From a checkpoint of a small mixture-of-experts model trained on Wikipedia.
Size: 8 layers, width 192, vocabulary 8192, 40.3M parameters.
Experts: 48 experts in each of 7 layers, 288 tanh GELU neurons an expert, 2 picks a token, a sigmoid router.
Below are experts of layer 3 (counted from 0) of a mixture-of-experts language model. Rows are named router (the router's row for the expert), down (a neuron's output weights, with its number) and show model dimensions 0-191. Each number is 200 + 30 x the weight over its row's rms, rounded and kept within 0 to 999.
After each expert's rows: "comes before" lists some tokens at least twice as common just after its tokens as in all text. This comes from a sample of Wikipedia text that the model never trained on. Tokens count by the router's weight.

# expert 0
router,257,174,197,212,209,229,186,238,190,232,191,224,282,197,195,165,183,194,175,213,181,172,210,159,148,148,196,172,214,213,188,189,141,211,193,190,151,216,193,165,207,203,160,228,154,187,229,188,188,161,219,236,238,202,173,219,219,210,173,219,157,217,208,244,235,182,196,220,225,151,243,161,231,211,201,163,229,182,201,182,207,157,230,218,197,166,163,183,252,194,160,251,181,220,182,227,201,215,139,182,245,196,175,171,214,187,188,168,218,222,165,201,227,228,185,175,244,222,254,207,179,214,287,231,242,218,194,226,220,163,185,181,202,164,152,193,181,216,177,162,197,196,180,218,127,210,241,206,256,215,213,173,175,220,178,179,213,167,191,197,169,241,213,176,220,237,230,135,200,134,235,186,200,159,182,243,159,242,200,202,217,229,157,161,131,226,202,248,229,211,184,242
down0,202,179,234,227,182,219,180,184,202,180,210,226,196,287,217,233,175,235,182,141,169,172,139,189,179,213,193,230,200,208,156,226,182,180,190,196,155,239,158,177,242,224,171,153,148,196,178,224,219,183,181,201,199,153,202,237,188,184,194,207,229,139,240,220,195,251,192,152,239,193,245,159,217,175,219,226,181,216,210,225,168,187,170,157,166,217,205,193,221,209,213,172,251,213,172,178,204,213,182,222,140,168,184,171,246,200,284,231,155,212,195,230,181,233,257,182,187,235,154,159,222,201,199,250,173,231,202,245,164,234,190,144,248,171,212,194,195,191,264,211,196,199,194,212,182,194,224,169,225,226,202,198,174,209,257,263,168,274,171,179,215,179,229,172,186,221,216,219,164,152,211,183,142,222,210,188,239,174,200,226,231,211,201,172,164,195,199,170,194,250,193,238
down1,151,186,184,229,183,251,175,241,258,198,211,147,173,223,198,182,156,229,214,181,212,190,188,157,219,216,248,221,192,143,312,236,222,256,209,198,211,156,185,179,206,198,166,190,235,156,197,214,208,223,195,269,171,173,200,231,235,159,203,227,203,223,244,179,220,179,196,137,201,202,213,226,214,197,204,219,207,249,226,190,178,220,129,167,202,224,214,206,178,217,177,200,204,136,155,200,226,154,228,266,166,141,250,214,221,223,230,207,236,178,156,157,206,206,204,195,196,160,234,248,142,160,198,156,228,150,209,219,189,193,196,233,208,184,240,165,168,232,191,184,223,206,171,222,232,244,230,172,219,176,221,174,160,154,159,239,208,197,213,221,220,215,175,195,186,208,215,221,201,217,201,153,177,227,181,227,170,178,222,188,133,213,182,188,214,176,230,197,221,177,223,173
down2,198,161,173,168,192,173,203,184,244,225,192,196,173,190,252,160,185,174,139,232,204,183,195,191,185,200,176,173,185,162,291,223,236,148,223,230,243,173,189,174,192,201,185,230,256,188,204,123,144,269,179,228,214,173,231,225,152,214,228,227,172,207,142,173,205,218,175,230,169,201,201,189,180,156,168,181,176,200,203,215,168,204,204,229,179,212,198,176,181,226,247,203,213,171,173,146,183,178,201,242,230,159,231,237,220,202,197,181,211,234,166,239,229,196,195,241,188,195,153,200,205,180,194,162,213,196,202,258,209,209,189,185,243,208,216,224,184,245,254,203,211,227,180,175,245,198,180,241,216,158,200,174,184,226,212,230,175,219,140,214,235,187,240,197,162,205,197,247,164,230,177,207,192,218,184,208,211,133,132,248,218,159,231,211,218,225,288,245,191,235,185,177
comes before: " ", "0", " —", "|", " +", " −"

# expert 14
router,208,201,196,195,208,209,188,243,169,200,134,213,189,177,248,120,135,182,259,202,192,154,203,208,137,214,202,174,169,154,220,245,209,204,209,143,176,177,180,121,226,203,163,214,184,224,257,194,191,239,195,201,222,198,235,226,219,180,221,218,162,204,191,222,181,228,212,283,260,159,206,257,198,194,191,220,220,192,205,195,237,207,216,163,249,158,211,188,242,174,165,232,150,169,180,179,176,179,186,203,204,164,156,207,184,183,201,203,208,187,159,211,260,190,224,175,210,168,233,163,197,219,198,194,208,252,149,194,233,190,171,209,191,229,145,233,214,165,255,176,251,223,152,231,140,224,201,216,229,192,206,208,222,118,242,173,170,198,207,243,199,219,177,180,159,221,218,195,185,196,221,235,197,195,193,237,239,152,235,222,234,200,190,178,216,182,189,241,227,223,208,204
down0,175,213,200,168,190,222,184,213,242,232,183,189,204,193,284,172,211,175,191,179,211,211,227,223,184,185,186,180,163,248,202,186,207,178,162,170,183,208,157,170,180,205,240,208,190,214,240,168,188,221,195,233,175,194,179,209,224,214,235,195,247,141,162,212,170,189,172,242,166,167,199,201,178,166,208,202,173,152,180,203,214,213,231,190,205,202,143,170,201,195,231,232,149,213,245,205,146,227,228,195,232,233,213,226,243,173,183,235,212,166,209,206,226,183,195,236,258,239,209,264,197,162,156,220,184,145,191,223,170,226,164,230,189,123,189,228,299,257,182,233,226,201,212,249,199,134,181,197,251,195,184,214,193,222,125,206,202,171,195,199,223,225,201,249,164,192,189,203,240,229,244,144,157,234,236,190,210,227,225,208,196,136,146,157,166,222,198,195,186,217,207,203
down1,239,217,214,201,180,179,191,203,183,227,201,184,213,242,235,238,216,206,207,228,191,271,217,200,210,194,196,191,190,219,247,162,254,232,170,147,182,176,115,217,209,161,182,194,231,184,198,201,226,200,212,157,252,160,201,180,175,229,220,136,188,158,192,180,209,183,172,182,193,167,198,188,206,231,226,224,206,239,199,133,231,204,161,197,202,175,255,170,221,193,202,153,221,212,191,153,270,224,258,166,233,165,157,142,235,197,160,193,188,197,206,195,243,276,177,217,174,206,181,198,204,173,222,225,208,233,237,214,165,170,265,216,217,203,173,219,196,207,169,185,153,134,174,169,156,210,151,229,171,169,200,211,196,181,202,189,216,254,235,193,209,187,164,169,150,224,176,202,250,200,223,209,148,215,210,222,211,215,160,237,251,137,206,247,203,243,215,200,210,191,193,257
down2,201,238,173,191,238,154,220,237,196,214,184,214,167,177,228,191,191,219,227,202,150,249,211,230,191,217,217,175,155,212,201,196,170,241,194,210,261,232,200,142,182,216,205,203,197,196,248,167,208,224,190,221,139,175,191,165,208,163,226,237,230,198,107,161,209,191,222,168,148,192,199,205,204,208,202,236,174,204,182,242,204,239,174,238,167,214,160,230,198,206,207,183,211,215,176,169,198,180,242,157,120,232,180,167,151,196,286,224,178,206,232,218,229,220,219,218,224,182,259,123,235,231,216,189,184,200,185,196,225,231,224,234,226,140,171,195,198,196,207,199,194,164,192,139,205,186,230,260,249,220,143,200,213,177,165,221,190,206,222,193,153,223,225,244,180,179,162,214,226,171,178,177,180,252,248,215,155,242,190,214,222,192,243,153,209,235,174,186,199,187,163,181
comes before: ",", " |", " (", "\n", "'s", " and"

# expert 6
router,191,218,174,215,200,244,169,247,241,238,163,211,200,188,188,147,183,153,203,237,220,204,191,211,171,174,153,150,192,143,231,194,199,201,163,203,176,175,189,215,206,260,186,192,139,225,230,179,193,252,207,161,207,222,186,220,189,234,220,192,207,239,170,160,193,238,178,211,193,197,222,231,211,178,152,172,178,213,194,231,242,212,224,164,221,178,192,224,174,147,237,184,167,160,215,196,158,196,220,179,234,233,141,197,235,219,212,187,187,172,191,189,209,210,230,193,147,224,251,186,191,193,270,231,239,203,167,180,253,181,214,211,250,143,158,232,221,236,197,209,156,185,211,238,137,164,289,212,175,187,226,185,180,169,206,197,154,182,217,199,227,193,199,219,192,196,226,223,233,173,221,209,157,184,155,205,195,210,204,257,206,167,131,167,152,212,267,200,270,226,190,166
down2,216,173,214,212,187,237,214,160,168,225,194,225,186,179,186,180,180,240,226,212,194,148,185,166,165,205,228,222,184,186,209,195,170,224,216,198,195,115,268,212,207,190,186,216,210,165,204,222,185,181,189,189,202,206,245,185,190,210,177,215,253,213,225,198,180,193,219,254,205,183,207,178,217,208,191,181,150,163,148,222,187,189,188,230,212,184,201,251,229,177,272,234,163,233,207,236,135,233,192,201,260,198,253,183,228,239,194,181,189,196,223,188,241,191,212,228,201,172,159,249,207,216,182,177,163,178,201,154,219,197,205,258,255,193,187,234,173,102,177,191,208,220,215,254,164,165,179,188,198,233,209,140,170,176,212,201,185,182,189,274,204,181,183,215,213,207,127,180,190,205,243,179,290,224,280,199,186,217,199,160,185,138,205,208,203,225,216,143,211,188,199,173
down3,138,160,190,161,236,182,167,203,210,192,198,212,202,248,189,132,232,253,195,258,204,202,162,216,200,187,207,170,184,184,291,203,243,194,207,163,226,215,190,262,218,217,166,182,218,222,201,177,191,178,265,150,226,224,192,174,221,204,220,177,213,211,160,173,281,231,183,210,166,172,242,246,142,204,239,219,248,187,158,184,200,126,223,201,218,226,166,192,164,209,179,212,221,179,176,232,179,228,183,169,205,211,175,164,139,192,192,214,195,208,119,179,196,256,168,178,171,250,197,177,230,195,193,137,157,229,239,260,236,180,177,164,147,192,187,160,199,203,244,204,222,222,189,203,189,195,192,237,198,211,154,202,227,200,152,188,196,224,240,215,174,193,228,229,214,197,263,238,244,198,209,188,169,206,202,206,175,190,208,240,208,195,199,172,211,198,169,231,206,217,171,230
down4,202,244,172,210,188,188,220,199,216,218,169,185,195,181,206,221,184,154,202,212,210,241,147,180,170,186,176,185,215,205,223,232,207,216,213,224,207,177,260,187,218,229,214,219,165,167,185,216,201,152,179,201,166,210,250,172,224,221,193,170,215,192,141,177,187,185,245,191,206,210,201,128,250,216,168,182,215,204,168,204,174,218,231,270,243,181,272,239,208,212,233,220,213,254,255,171,183,204,159,226,231,214,181,221,137,192,203,182,184,219,199,200,215,159,198,198,182,169,182,201,206,209,209,196,130,155,150,193,230,236,232,190,173,213,235,140,188,210,175,264,194,225,121,172,222,212,204,183,231,209,217,211,205,176,183,161,179,220,191,219,148,154,199,170,220,205,172,213,206,248,178,211,202,257,186,207,234,195,181,144,201,210,225,206,267,243,224,199,89,203,171,266
comes before: "0", "9", " |", "1", "2", "8"

# expert 25
router,208,187,174,182,179,193,202,210,184,238,169,157,203,173,192,170,189,179,151,184,188,233,216,217,178,196,209,141,135,235,217,226,158,174,175,197,198,175,161,195,235,186,153,198,213,186,213,226,158,183,153,177,211,263,207,223,210,217,180,163,158,215,206,179,212,231,209,228,176,214,192,174,229,150,202,210,189,219,165,231,182,199,233,207,214,178,183,183,219,151,247,214,219,245,233,182,220,153,174,190,206,184,181,220,219,202,229,230,199,174,181,178,231,178,155,161,170,127,215,163,155,240,265,247,147,234,214,180,250,175,227,234,256,144,199,248,214,138,235,243,216,229,191,226,183,218,211,211,223,213,277,213,216,188,249,183,177,220,210,145,256,193,237,241,168,227,257,191,204,222,182,262,196,173,153,199,179,141,172,212,232,230,208,187,201,236,177,227,245,208,192,188
down0,228,178,152,203,221,179,212,220,228,194,205,193,174,188,203,217,228,183,188,188,194,158,162,185,215,137,201,177,229,212,213,192,225,248,244,161,219,198,231,188,199,223,198,249,251,210,175,213,199,203,223,147,180,196,238,156,214,186,164,206,192,173,179,242,222,159,213,195,134,176,198,232,225,190,177,194,148,109,204,217,225,199,214,197,168,205,195,175,129,182,202,211,197,184,203,224,168,244,226,222,277,160,211,181,228,198,249,209,192,158,167,170,285,224,235,189,169,218,252,141,224,221,208,221,133,171,214,250,214,186,219,188,217,220,204,149,183,226,144,198,181,180,197,217,227,191,215,230,217,199,129,249,179,212,179,226,232,188,236,154,189,178,202,132,184,184,198,214,189,199,254,170,209,200,196,170,158,246,214,189,240,190,253,217,219,226,203,266,227,175,236,177
down1,238,209,194,204,268,154,205,205,198,229,208,173,210,219,229,256,169,179,138,177,179,184,251,201,227,154,187,235,251,183,243,198,193,153,233,222,179,210,164,175,206,183,246,238,223,201,223,217,216,190,197,256,228,161,237,154,180,175,230,223,187,174,185,220,167,208,213,192,191,154,186,231,238,198,205,209,136,212,110,188,158,199,172,232,226,182,191,160,236,176,267,191,213,225,194,223,161,231,150,207,191,236,179,199,188,253,227,232,253,191,229,180,188,205,188,172,195,192,139,210,263,218,135,191,224,148,210,207,165,235,194,139,187,169,161,220,191,195,213,193,229,184,190,165,239,205,214,178,229,253,191,132,203,216,167,148,204,207,174,204,205,222,211,255,189,158,193,225,169,193,214,249,230,243,208,178,215,214,198,182,204,183,164,240,227,214,182,140,207,195,195,179
down2,198,182,196,227,171,211,204,166,218,223,186,251,169,195,158,249,151,199,166,208,165,206,201,181,139,187,220,218,209,235,187,206,207,184,234,224,141,220,216,209,194,172,193,252,204,237,209,175,237,224,239,219,207,244,212,184,206,214,192,285,202,217,199,212,139,244,225,187,175,185,229,184,164,146,197,193,204,243,191,245,226,185,198,218,246,167,197,258,179,207,182,233,173,157,187,235,256,205,162,220,193,150,199,185,161,215,225,174,213,144,218,128,204,203,189,183,152,173,205,212,252,207,227,182,209,229,206,183,204,214,192,172,168,222,169,179,224,156,161,204,187,237,250,200,190,223,147,252,175,249,179,188,182,192,276,188,192,191,225,228,162,217,180,203,177,193,217,177,208,194,108,225,242,168,175,155,260,220,221,217,219,165,209,257,172,231,209,196,137,219,184,175
comes before: " ", " \"", ":", "=", " Title", " No"

# expert 47
router,222,189,180,198,155,252,236,260,219,241,179,171,193,207,211,138,197,134,249,224,209,213,201,225,150,156,182,161,232,150,286,192,170,195,223,172,170,135,199,202,183,204,206,222,128,215,220,196,159,227,181,220,214,268,218,241,194,260,208,184,197,292,168,181,237,202,155,191,185,232,202,210,204,159,169,207,235,214,232,233,232,197,250,139,229,198,210,213,187,217,155,177,173,152,167,226,180,185,215,191,206,182,190,182,234,208,182,220,178,160,176,121,189,223,235,221,181,188,223,211,196,221,212,250,230,202,181,143,260,233,209,245,214,188,182,241,246,189,169,196,207,171,217,187,186,191,219,251,217,209,222,222,178,170,230,201,178,193,182,176,189,213,149,212,198,229,197,206,224,173,229,232,199,193,220,182,207,215,189,261,173,219,151,203,154,183,211,196,218,200,219,214
down0,185,260,244,209,207,196,229,136,205,174,221,209,194,144,169,221,214,181,198,241,228,195,163,171,229,176,151,236,236,199,183,234,253,166,160,208,203,211,223,265,188,162,230,207,244,203,225,215,179,207,239,204,180,152,206,218,236,133,181,255,135,206,216,217,190,173,185,201,175,201,229,180,221,195,162,163,211,266,238,187,231,192,204,169,244,154,218,201,242,164,132,236,177,185,241,131,240,212,161,189,164,163,221,181,220,212,211,191,236,165,199,269,176,240,192,163,179,184,198,248,171,202,204,226,179,154,216,176,218,153,201,215,165,244,165,253,199,233,259,188,187,197,208,178,161,148,203,142,178,200,183,173,216,204,203,198,149,208,217,273,202,209,191,206,191,207,201,197,231,176,187,219,242,191,238,188,234,162,205,196,216,217,157,219,210,214,193,174,181,220,190,182
down1,234,177,196,200,204,252,178,193,214,185,226,217,217,208,205,180,127,208,208,241,157,234,248,232,185,182,243,190,193,192,168,179,135,188,236,195,142,210,196,171,203,232,189,212,214,204,209,162,251,172,224,213,234,208,216,221,195,216,236,171,172,218,219,145,152,207,130,202,194,163,231,156,248,175,176,209,227,134,191,234,229,212,208,187,216,170,206,242,222,188,131,189,231,217,222,194,160,206,211,161,209,221,128,165,216,193,204,208,210,211,213,206,195,181,179,188,233,192,191,248,236,210,187,185,189,237,184,160,136,221,223,173,167,241,216,225,217,221,233,266,177,218,224,193,116,216,233,205,180,253,231,159,199,244,196,218,197,168,192,280,190,214,208,145,238,182,191,164,184,192,187,207,236,164,216,226,244,196,190,206,183,240,157,232,219,230,188,193,115,180,174,190
down2,165,228,194,239,210,227,183,249,188,216,229,208,231,151,214,210,223,204,188,224,193,179,245,174,241,135,208,204,206,224,232,179,198,201,173,146,228,176,192,207,182,189,186,190,232,147,203,168,176,165,266,238,199,196,207,174,156,211,221,173,200,248,158,200,231,217,207,195,215,222,229,231,191,194,223,178,191,213,172,221,181,182,202,162,188,190,152,172,219,202,219,155,207,178,220,192,245,186,157,221,192,264,183,174,149,259,180,218,189,204,218,198,221,207,163,216,174,198,226,176,178,219,176,268,256,170,234,195,199,150,157,162,255,204,209,175,231,163,232,220,237,223,201,180,241,245,170,155,149,185,189,270,203,197,247,176,195,170,185,142,204,189,144,249,203,136,220,205,180,184,248,192,157,211,259,198,176,169,204,228,245,220,164,156,175,269,183,220,163,209,247,214
comes before: "9", "8", "0", "7", "1", "6"

# expert 46
router,155,163,176,155,188,202,201,191,212,203,175,168,194,198,186,162,255,207,153,232,230,168,224,175,146,196,166,156,178,201,256,159,222,160,169,185,200,172,172,223,235,184,179,237,213,228,229,206,210,152,156,205,192,234,200,219,197,146,199,136,190,244,202,219,184,176,138,219,224,189,199,161,190,222,171,161,158,191,230,216,236,187,239,205,204,233,217,209,244,189,189,277,143,205,198,229,202,173,168,199,224,140,189,225,185,268,210,234,196,168,205,173,229,183,183,159,194,172,213,218,185,161,225,244,201,247,142,247,170,177,260,255,231,161,249,181,252,141,199,213,169,221,178,208,213,181,198,240,227,205,221,215,193,170,203,166,224,150,233,198,249,219,192,255,226,223,219,247,218,205,213,244,230,169,195,192,176,238,189,173,170,223,200,158,177,235,199,239,193,185,214,216
down0,235,189,164,162,221,219,232,176,185,204,215,246,211,168,182,217,184,213,183,200,213,217,218,168,196,203,182,164,200,164,212,241,193,227,180,194,195,196,203,207,194,224,179,257,220,258,249,196,199,202,199,175,211,208,195,163,262,195,92,175,215,161,195,206,117,162,222,220,277,200,222,192,213,188,174,199,219,198,226,210,243,226,146,214,187,164,267,200,203,191,160,160,256,142,232,193,182,187,219,223,187,193,173,188,182,214,180,183,226,209,186,219,122,275,135,186,201,211,175,190,210,187,162,198,243,163,224,239,192,183,221,220,179,200,202,183,215,213,177,194,211,178,186,203,223,180,190,175,302,229,175,223,206,259,196,222,228,160,189,216,196,230,196,207,201,185,234,199,180,199,226,175,170,228,205,171,259,235,222,199,122,207,222,222,196,106,198,227,192,197,196,184
down1,182,247,199,219,221,249,204,214,177,251,232,175,192,169,159,226,174,147,191,204,184,230,190,214,183,217,207,208,195,151,173,252,183,182,188,245,209,205,226,236,191,209,225,198,229,200,159,213,235,132,263,215,199,225,189,169,188,227,205,221,147,217,200,228,193,171,221,203,167,165,220,209,197,257,182,195,255,154,173,193,215,220,228,253,184,181,192,206,248,195,241,181,208,238,232,173,228,280,139,196,275,247,200,169,220,164,215,164,202,202,203,172,193,181,192,197,204,219,166,222,156,133,176,174,163,202,184,208,203,189,238,221,240,172,177,194,92,232,249,133,206,207,177,163,249,242,206,211,193,199,196,185,183,168,213,189,236,181,184,224,241,160,183,203,205,219,190,156,166,221,192,218,219,203,173,208,197,148,178,160,212,179,269,159,168,237,201,205,171,196,200,230
down2,161,245,218,181,128,232,238,217,246,208,255,232,199,184,190,202,190,185,176,172,198,270,187,223,203,175,197,190,220,220,217,225,199,228,209,181,205,216,234,180,254,173,226,165,237,183,211,161,182,180,207,188,166,225,197,201,184,151,218,166,238,182,177,258,198,212,216,173,227,173,169,228,159,219,195,169,204,230,167,221,176,174,164,167,191,206,171,256,195,219,218,163,261,230,190,231,228,159,218,178,223,158,153,171,186,239,218,165,186,245,235,207,206,222,195,205,241,153,197,192,178,228,149,208,269,164,183,207,234,192,214,212,168,214,169,210,169,217,145,212,129,254,253,205,148,207,187,197,165,261,206,186,210,219,207,224,156,189,204,183,241,203,226,188,216,178,204,181,270,188,243,195,180,156,196,161,210,227,165,170,173,162,147,198,217,192,250,252,171,181,165,255
comes before: " the", "-", ":", "\n", " Animalia", " a"

# expert 19
router,229,171,211,205,216,240,200,172,244,209,180,166,196,213,205,238,208,156,174,208,228,148,200,205,177,227,146,224,242,155,229,147,209,179,161,222,177,179,238,165,216,189,185,210,165,192,203,179,234,264,132,249,230,168,210,197,212,201,199,175,253,232,181,197,186,197,172,243,264,159,218,173,195,198,187,156,212,130,233,238,217,207,231,199,197,175,204,182,212,232,176,186,139,209,235,235,220,156,173,253,178,193,176,172,236,255,180,245,159,176,172,201,200,235,206,162,170,181,262,172,202,184,242,229,210,209,202,185,194,187,189,223,144,192,202,187,179,203,159,192,199,150,184,251,225,145,257,218,164,173,198,250,183,229,205,180,244,233,209,198,233,170,203,228,178,241,225,186,207,164,206,184,167,170,208,184,198,218,247,198,185,163,178,137,190,244,231,257,195,178,137,210
down0,251,221,167,242,226,218,205,171,177,202,215,161,215,145,167,207,174,151,232,224,254,254,164,202,231,162,203,147,181,133,175,172,182,207,168,157,172,173,207,179,200,227,239,192,178,238,219,129,224,227,209,241,244,176,205,186,216,266,210,183,206,231,208,191,214,240,260,173,227,188,223,153,266,206,216,224,183,236,205,176,242,205,229,155,203,212,187,228,229,301,217,198,175,128,238,216,164,216,222,139,254,173,205,192,215,206,187,189,190,189,223,217,265,207,210,179,209,175,190,208,200,237,160,170,238,195,161,179,171,231,195,177,192,171,203,191,195,260,212,184,204,193,229,189,246,203,192,179,233,207,202,146,218,213,218,214,203,218,190,220,160,202,229,191,204,185,193,170,147,224,137,200,232,218,193,184,173,166,187,185,147,195,186,143,152,216,163,205,199,204,223,213
down1,228,189,284,180,241,182,225,199,198,227,231,178,258,211,235,180,190,159,145,162,189,209,174,232,229,248,248,215,210,230,200,192,209,211,206,201,142,214,188,224,173,189,220,235,206,149,190,265,212,156,239,204,212,211,218,162,213,234,199,226,176,208,185,215,203,182,200,190,161,166,161,238,185,214,168,193,179,194,196,190,159,140,187,212,178,224,194,130,204,230,144,168,233,218,111,233,179,249,207,186,197,156,160,168,271,200,260,219,186,213,218,190,228,248,205,174,202,204,194,195,203,252,214,210,175,165,202,221,184,134,261,214,209,207,207,162,227,204,172,189,185,195,223,212,202,228,175,195,187,202,224,242,210,235,246,207,194,241,233,193,199,173,227,150,182,206,155,160,206,217,210,190,226,260,198,184,149,183,256,184,179,190,211,168,212,175,161,165,165,188,225,128
down2,210,225,215,210,189,163,199,156,205,217,219,231,265,187,233,194,195,238,231,215,178,140,223,236,183,171,193,160,183,235,171,268,158,150,217,169,168,231,210,195,246,160,264,213,192,170,219,209,212,191,156,151,234,164,199,117,195,207,210,208,194,165,194,233,205,211,212,190,242,240,172,246,220,229,230,181,196,189,191,175,155,184,227,209,198,236,159,216,266,143,171,237,170,143,170,192,193,219,170,194,168,175,167,211,181,196,194,137,201,220,197,225,237,257,168,163,219,162,196,199,233,233,167,214,172,166,215,230,194,163,239,144,243,177,175,168,226,174,229,188,202,221,187,205,182,209,211,171,194,165,196,182,213,246,219,185,224,169,260,221,218,244,201,171,175,185,194,211,201,228,217,206,227,163,191,191,189,180,243,201,214,170,265,239,231,207,180,160,207,275,240,162
comes before: "′", "3", "4", "1", "5", "6"

# expert 11
router,185,208,188,196,176,253,171,223,198,236,199,221,233,181,251,129,170,192,204,229,135,169,165,176,141,177,212,188,236,160,228,166,225,213,161,170,166,148,260,183,177,205,206,218,199,207,211,192,183,237,189,245,226,201,186,187,228,239,204,214,178,258,222,242,169,179,169,200,206,206,217,264,205,201,240,175,162,225,155,150,239,204,189,145,177,177,202,198,208,156,179,208,234,153,259,279,170,130,170,215,164,167,175,229,216,189,151,208,226,148,203,222,187,210,219,175,199,189,213,231,171,190,209,232,251,222,164,213,228,211,181,154,183,179,216,223,193,224,210,198,156,168,230,182,126,214,197,185,191,195,216,175,208,159,224,178,232,220,152,195,223,207,192,192,210,237,217,199,237,225,239,220,182,201,161,223,197,180,195,259,203,190,145,142,228,200,259,219,235,236,203,178
down0,197,177,217,208,182,212,213,209,197,223,204,184,194,220,226,199,213,225,208,209,275,249,190,210,147,146,219,195,209,151,218,224,201,237,231,215,149,239,203,243,142,208,154,136,219,224,189,174,177,192,203,267,200,145,158,207,269,228,189,198,181,223,173,193,161,204,167,197,238,217,199,194,253,228,224,208,164,137,216,179,204,178,197,198,177,171,155,265,169,204,188,243,171,152,178,225,209,149,174,166,241,257,212,158,218,190,228,240,210,207,172,198,229,225,188,231,235,181,230,184,184,183,200,187,163,214,202,187,168,226,192,143,221,216,164,163,178,219,186,206,190,167,224,199,249,190,239,196,209,185,229,244,166,178,265,212,167,166,248,259,216,192,196,137,205,231,224,207,165,171,189,238,190,193,243,183,208,203,179,111,189,213,196,165,222,192,172,219,203,205,267,186
down1,139,229,197,200,237,207,254,176,197,205,206,195,218,180,184,206,247,191,232,212,185,167,231,198,234,196,189,179,211,213,180,225,206,217,252,233,223,217,260,215,205,173,247,250,221,180,199,202,206,203,227,214,212,221,175,198,193,135,146,234,212,210,206,151,200,174,203,131,199,207,216,228,215,200,224,185,188,201,171,233,251,132,213,174,185,189,195,191,226,207,233,147,125,185,206,178,224,192,169,190,166,118,213,192,146,167,207,217,199,190,189,214,225,178,240,237,223,242,182,234,240,204,203,174,164,248,183,138,259,225,196,203,232,205,192,219,223,164,146,223,204,250,238,210,148,193,200,218,212,198,252,229,223,219,198,226,228,181,186,159,183,195,185,229,239,216,202,186,220,194,122,203,220,204,154,205,191,177,113,129,143,166,183,207,167,183,198,242,200,154,199,239
down2,213,196,212,186,178,224,187,210,218,205,185,198,184,186,255,211,217,197,185,158,219,197,227,185,206,202,191,229,210,162,235,250,206,203,218,212,204,194,219,195,241,225,205,205,236,194,224,211,163,201,222,147,171,199,162,197,181,209,226,135,239,241,263,109,194,228,172,203,220,197,198,209,211,191,180,210,216,204,154,200,212,217,215,201,196,223,200,182,194,170,231,183,209,165,206,273,107,153,195,225,194,176,238,207,174,218,207,191,141,207,171,267,171,160,205,241,189,173,250,258,213,178,212,183,230,258,166,175,153,192,179,245,115,149,162,203,219,201,215,169,178,223,179,177,188,171,207,197,230,208,246,206,187,226,230,158,145,230,213,163,173,203,186,269,194,199,179,197,177,174,158,121,210,169,231,220,204,194,191,194,243,207,269,155,220,189,255,247,204,220,239,188
comes before: " of", ",", " and", " in", ".", ".\n\n"

# expert 31
router,257,173,204,243,192,181,160,186,197,162,195,180,178,175,247,206,200,212,181,218,207,186,180,174,132,189,184,145,241,221,202,215,157,194,168,226,200,175,168,236,197,207,153,270,147,226,206,181,184,180,131,175,202,226,141,198,201,249,197,221,235,201,223,195,224,192,206,300,238,219,229,252,169,162,223,215,206,192,221,210,196,155,180,131,190,199,154,212,182,201,162,216,220,184,222,259,192,175,161,180,240,166,225,211,195,207,202,241,158,131,240,180,208,212,204,201,198,204,232,219,172,158,255,193,207,245,185,215,227,185,221,235,240,156,200,186,228,182,175,169,221,165,191,190,209,225,249,199,207,217,228,182,180,224,200,196,205,208,226,203,241,164,167,235,239,215,208,170,205,197,208,202,206,206,180,222,223,189,173,273,202,173,126,116,189,195,223,217,227,197,199,263
down1,240,227,192,185,148,209,235,248,185,203,166,233,155,198,220,173,157,178,171,244,225,194,225,197,285,216,188,110,221,231,193,169,279,200,170,226,204,188,213,199,213,192,285,188,205,202,186,156,164,229,221,229,267,211,194,217,195,228,143,197,247,196,157,177,190,176,168,176,209,210,211,184,148,250,179,177,208,187,203,148,180,221,224,173,221,209,209,170,185,223,188,173,146,213,180,194,202,211,253,215,178,198,166,208,229,246,186,199,189,185,184,270,184,222,152,227,190,175,226,218,265,188,177,214,174,213,193,180,213,226,188,196,183,183,232,248,187,182,178,194,200,144,214,199,190,152,204,196,208,176,239,238,222,187,158,231,180,197,186,146,242,149,190,186,196,215,146,223,242,187,197,248,163,215,154,227,221,208,240,206,210,143,225,236,186,190,233,215,239,193,152,222
down2,261,157,168,197,179,254,147,291,151,243,200,187,270,211,174,213,189,230,241,209,184,197,270,237,150,244,239,247,188,191,260,178,184,225,189,220,181,210,164,189,183,241,223,198,203,191,164,171,202,182,210,196,229,217,210,197,227,177,217,150,189,125,181,226,147,191,185,217,188,219,194,177,196,202,236,218,228,231,219,149,168,168,140,183,194,161,144,186,196,184,232,200,192,220,230,225,181,223,195,271,181,188,189,159,222,137,190,179,240,187,208,222,223,170,184,235,193,154,172,176,205,233,201,164,218,205,171,157,138,215,217,195,229,234,184,196,142,188,186,207,188,173,201,140,201,228,249,237,199,137,181,189,192,174,222,229,215,182,212,217,223,182,209,185,194,226,190,218,220,208,222,190,221,234,197,228,205,185,183,163,278,162,213,190,230,181,220,212,242,199,219,171
down3,189,219,182,209,188,250,204,187,248,262,234,180,163,164,201,224,171,216,213,243,188,194,175,219,232,217,218,203,181,215,267,202,193,154,244,196,205,197,208,178,216,201,210,170,214,202,158,225,170,149,237,216,183,189,159,208,214,257,137,187,229,189,237,213,227,179,164,185,195,152,157,252,179,249,161,185,189,211,216,276,213,278,175,167,194,187,213,213,143,259,220,205,141,244,190,260,217,150,184,244,217,174,217,206,185,240,214,214,181,175,227,153,172,171,235,207,197,193,208,195,174,211,241,213,183,193,208,194,129,243,206,223,202,215,239,240,187,195,168,197,197,191,180,130,218,151,204,227,198,240,217,168,147,210,185,204,208,224,220,195,172,219,198,147,155,218,191,149,182,247,178,183,176,202,206,230,193,184,158,227,235,187,133,252,200,202,140,211,214,206,180,199
comes before: " the", " a", " his", " their", " her", " an"